Weights of a small mixture-of-experts language model, trained from scratch on English Wikipedia: width 128, a variant of Muon for the experts.
Below are experts of layer 3 (counted from 0) of a mixture-of-experts language model. Rows are named router (the router's row for the expert), gate (a neuron's input weights, with its number), up (a neuron's input weights, with its number) and show model dimensions 0-127. Each number is 50 + 15 x the weight over its row's rms, rounded and kept within 0 to 99.
Before each expert's rows: a language model's description of what the expert responds to. This comes from a sample of Wikipedia text that the model never trained on.

# expert 23
Second pieces of words begun by a capital letter, such as B-est in award names, Bund-est-ag and G-ree-k, plus first and high.
router:52 46 57 31 52 23 24 48 70 36 36 25 53 45 52 48 74 34 55 39 30 83 38 38 28 53 38 55 44 43 43 62 44 37 48 43 75 25 45 63 48 71 38 56 57 44 51 44 53 74 74 39 78 50 33 68 17 54 45 34 56 47 51 92 66 66 61 48 60 95 39 58 55 43 84 60 60 36 24 41 49 39 60 54 80 64 56 69 42 45 68 42 41 59 77 60 66 40 44 54 65 61 29 38 75 63 57 53 28 26 45 57 31 48 50 55 55 61 35 41 46 57 38 57 48 45 38 75
gate0:43 71 44 62 52 67 70 52 35 52 48 44 73 59 53 40 52 43 48 79 27 56 40 29 48 26 72 67 58 43 22 57 62 40 58 96 48 63 66 39 47 50 53 43 37 57 61 45 52 40 73 31 56 71 58 64 32 48 34 59 43 41 71 79 45 54 58 63 66 35 26 41 61 42 38 69 39 42 40 58 34 61 70 72 48 50 46 60 36 28 39 47 43 70 59 68 56 26 33 42 42 78 31 38 63 62 62 47 32 40 67 53 70 28 33 72 48 38 32 87 62 51 44 82 50 64 41 23
up0:73 56 54 48 48 62 45 73 32 30 46 14 57 49 60 36 61 39 45 37 54 44 57 27 82 40 44 55 74 56 37 45 24 61 58 46 43 41 48 39 63 57 30 24 36 43 37 53 92 36 60 22 46 61 73 64 70 58 33 23 52 61 53 57 56 06 32 53 58 65 45 69 37 46 34 35 66 46 24 61 72 57 72 65 65 38 41 44 48 50 34 53 43 48 44 37 63 58 30 36 61 58 41 44 47 71 47 41 53 53 46 47 34 61 39 45 39 42 45 47 86 37 68 44 75 88 27 47

# expert 6
Mostly the piece "as" inside words and names (Christm-as, Atl-as, t-as-ks, Nikl-as), plus some digits and "ues" in Tuesday.
router:42 42 32 39 43 34 45 58 62 33 35 48 44 50 57 55 67 59 48 73 53 45 27 72 42 78 46 77 33 41 41 63 47 50 33 31 56 62 44 49 52 49 51 29 31 63 26 58 46 81 78 53 61 90 51 63 12 50 18 47 81 56 59 57 71 63 49 63 61 74 27 71 56 33 52 50 57 42 40 45 70 37 55 20 60 81 69 50 49 43 51 52 15 38 53 63 45 33 35 64 65 57 26 32 43 70 68 63 41 43 39 50 18 53 54 51 58 60 24 48 42 57 41 71 47 47 47 49
gate0:25 54 81 52 45 40 42 63 70 47 53 46 60 55 69 77 62 51 65 51 37 38 73 32 54 58 91 60 56 27 40 54 60 74 53 81 65 46 34 26 40 42 61 72 64 29 34 56 30 74 52 39 55 47 55 33 55 42 71 61 82 40 36 44 45 46 54 60 56 59 18 48 53 46 49 58 28 50 44 36 62 44 35 60 48 47 82 55 26 47 46 22 63 52 62 59 46 66 38 25 59 27 57 43 47 62 63 62 46 49 92 54 56 39 81 51 49 42 63 18 58 55 51 62 46 53 57 82
up0:62 47 64 65 43 30 42 39 32 56 67 47 25 48 35 36 36 48 36 28 41 56 62 49 33 34 52 27 40 57 44 54 44 39 30 47 42 56 77 63 69 34 57 33 36 55 52 42 49 63 49 56 36 67 49 53 66 30 33 34 40 32 76 70 51 84 45 37 25 45 33 30 44 67 40 52 45 48 51 68 72 79 46 70 51 55 43 65 29 50 59 85 64 15 39 61 58 54 33 62 35 59 63 38 70 66 48 67 56 74 31 30 69 73 22 30 36 45 53 57 34 37 48 34 34 55 27 19

# expert 22
First, second, three, years, plus word pieces th, if, ight inside words like qualified, nullifying, eight, healthy, Although.
router:55 35 42 31 44 32 38 49 63 32 07 39 37 61 51 72 75 37 54 51 63 80 42 78 28 63 39 62 41 37 48 61 49 34 18 39 62 53 28 58 55 49 49 30 48 56 55 46 32 56 69 50 66 59 47 45 33 74 40 44 64 46 42 94 90 65 67 50 58 71 54 59 71 33 51 75 44 52 27 36 50 33 44 51 59 48 48 69 45 50 74 55 47 49 65 46 41 42 34 68 60 56 44 65 68 52 58 77 48 42 32 73 31 42 61 41 84 48 51 52 20 36 52 61 53 51 42 77
gate27:61 26 69 72 45 38 43 41 72 40 27 46 48 77 75 62 57 54 64 57 77 61 73 56 48 36 39 37 45 55 60 51 40 29 61 40 23 36 35 63 41 23 61 38 67 44 59 59 40 79 77 28 66 47 51 26 31 76 45 51 44 46 26 54 69 46 72 55 59 27 59 52 66 50 57 70 37 49 67 56 70 49 46 39 38 51 36 60 29 65 79 73 38 55 65 42 44 25 62 44 23 46 43 76 62 45 50 40 53 81 56 61 37 15 51 47 72 38 67 56 53 26 68 38 52 48 69 52
up27:50 24 49 62 81 29 47 32 70 46 67 65 41 44 33 52 72 36 49 28 34 36 66 31 49 29 40 45 54 54 52 69 70 69 43 46 75 50 43 58 46 67 43 47 55 59 43 83 59 31 49 37 27 52 41 60 50 62 51 47 62 33 79 41 34 58 56 51 51 63 67 48 46 61 51 73 80 22 54 68 49 65 71 53 76 40 42 46 57 13 36 55 62 43 51 85 66 49 42 60 32 48 47 81 33 16 56 17 72 47 55 35 72 74 59 47 27 55 42 51 47 62 77 48 38 48 57 54

# expert 30
Vowel-led pieces right after an initial l or similar consonant, such as l-on-gevity, l-oss-es, l-ines, l-ip.
router:43 57 35 27 28 46 48 61 67 35 41 35 34 27 63 63 58 41 52 62 60 44 30 65 41 66 55 43 46 54 31 60 38 56 18 56 58 65 47 67 77 43 31 21 14 63 44 78 43 56 65 48 62 65 49 58 47 65 33 50 71 54 72 61 73 51 49 65 57 95 24 62 55 34 73 74 68 46 35 41 51 55 44 42 53 56 70 81 44 49 52 44 40 31 71 74 55 53 32 76 81 57 35 26 44 73 51 48 40 49 43 54 32 43 63 53 51 62 28 59 29 38 32 67 49 60 46 47
gate3:45 55 38 69 43 39 43 65 65 18 46 45 34 52 69 69 73 58 34 86 76 23 62 57 57 72 59 66 44 60 25 70 33 68 33 66 38 70 52 40 55 37 47 48 27 47 56 41 16 61 43 46 33 47 41 57 15 66 63 45 41 37 48 34 50 65 41 81 34 59 67 62 40 33 66 69 18 35 52 46 58 20 64 60 61 55 42 50 53 31 60 30 56 39 70 26 30 50 45 43 41 62 68 48 58 68 47 22 66 30 53 72 43 44 64 55 36 63 63 68 56 35 45 58 45 44 47 28
up3:80 65 60 58 49 50 41 70 55 44 42 50 51 60 43 61 67 46 59 55 81 33 45 51 48 28 42 35 59 67 75 52 50 77 39 45 69 66 53 29 76 41 55 39 44 29 56 54 72 54 25 30 64 34 38 67 52 69 64 49 55 40 34 51 67 38 58 31 78 56 32 32 44 34 41 66 38 62 54 71 54 48 36 58 77 40 44 66 20 48 99 58 74 56 65 56 36 35 41 76 58 31 55 39 66 21 37 44 59 51 51 63 57 10 51 60 59 34 43 25 62 30 60 46 57 63 42 60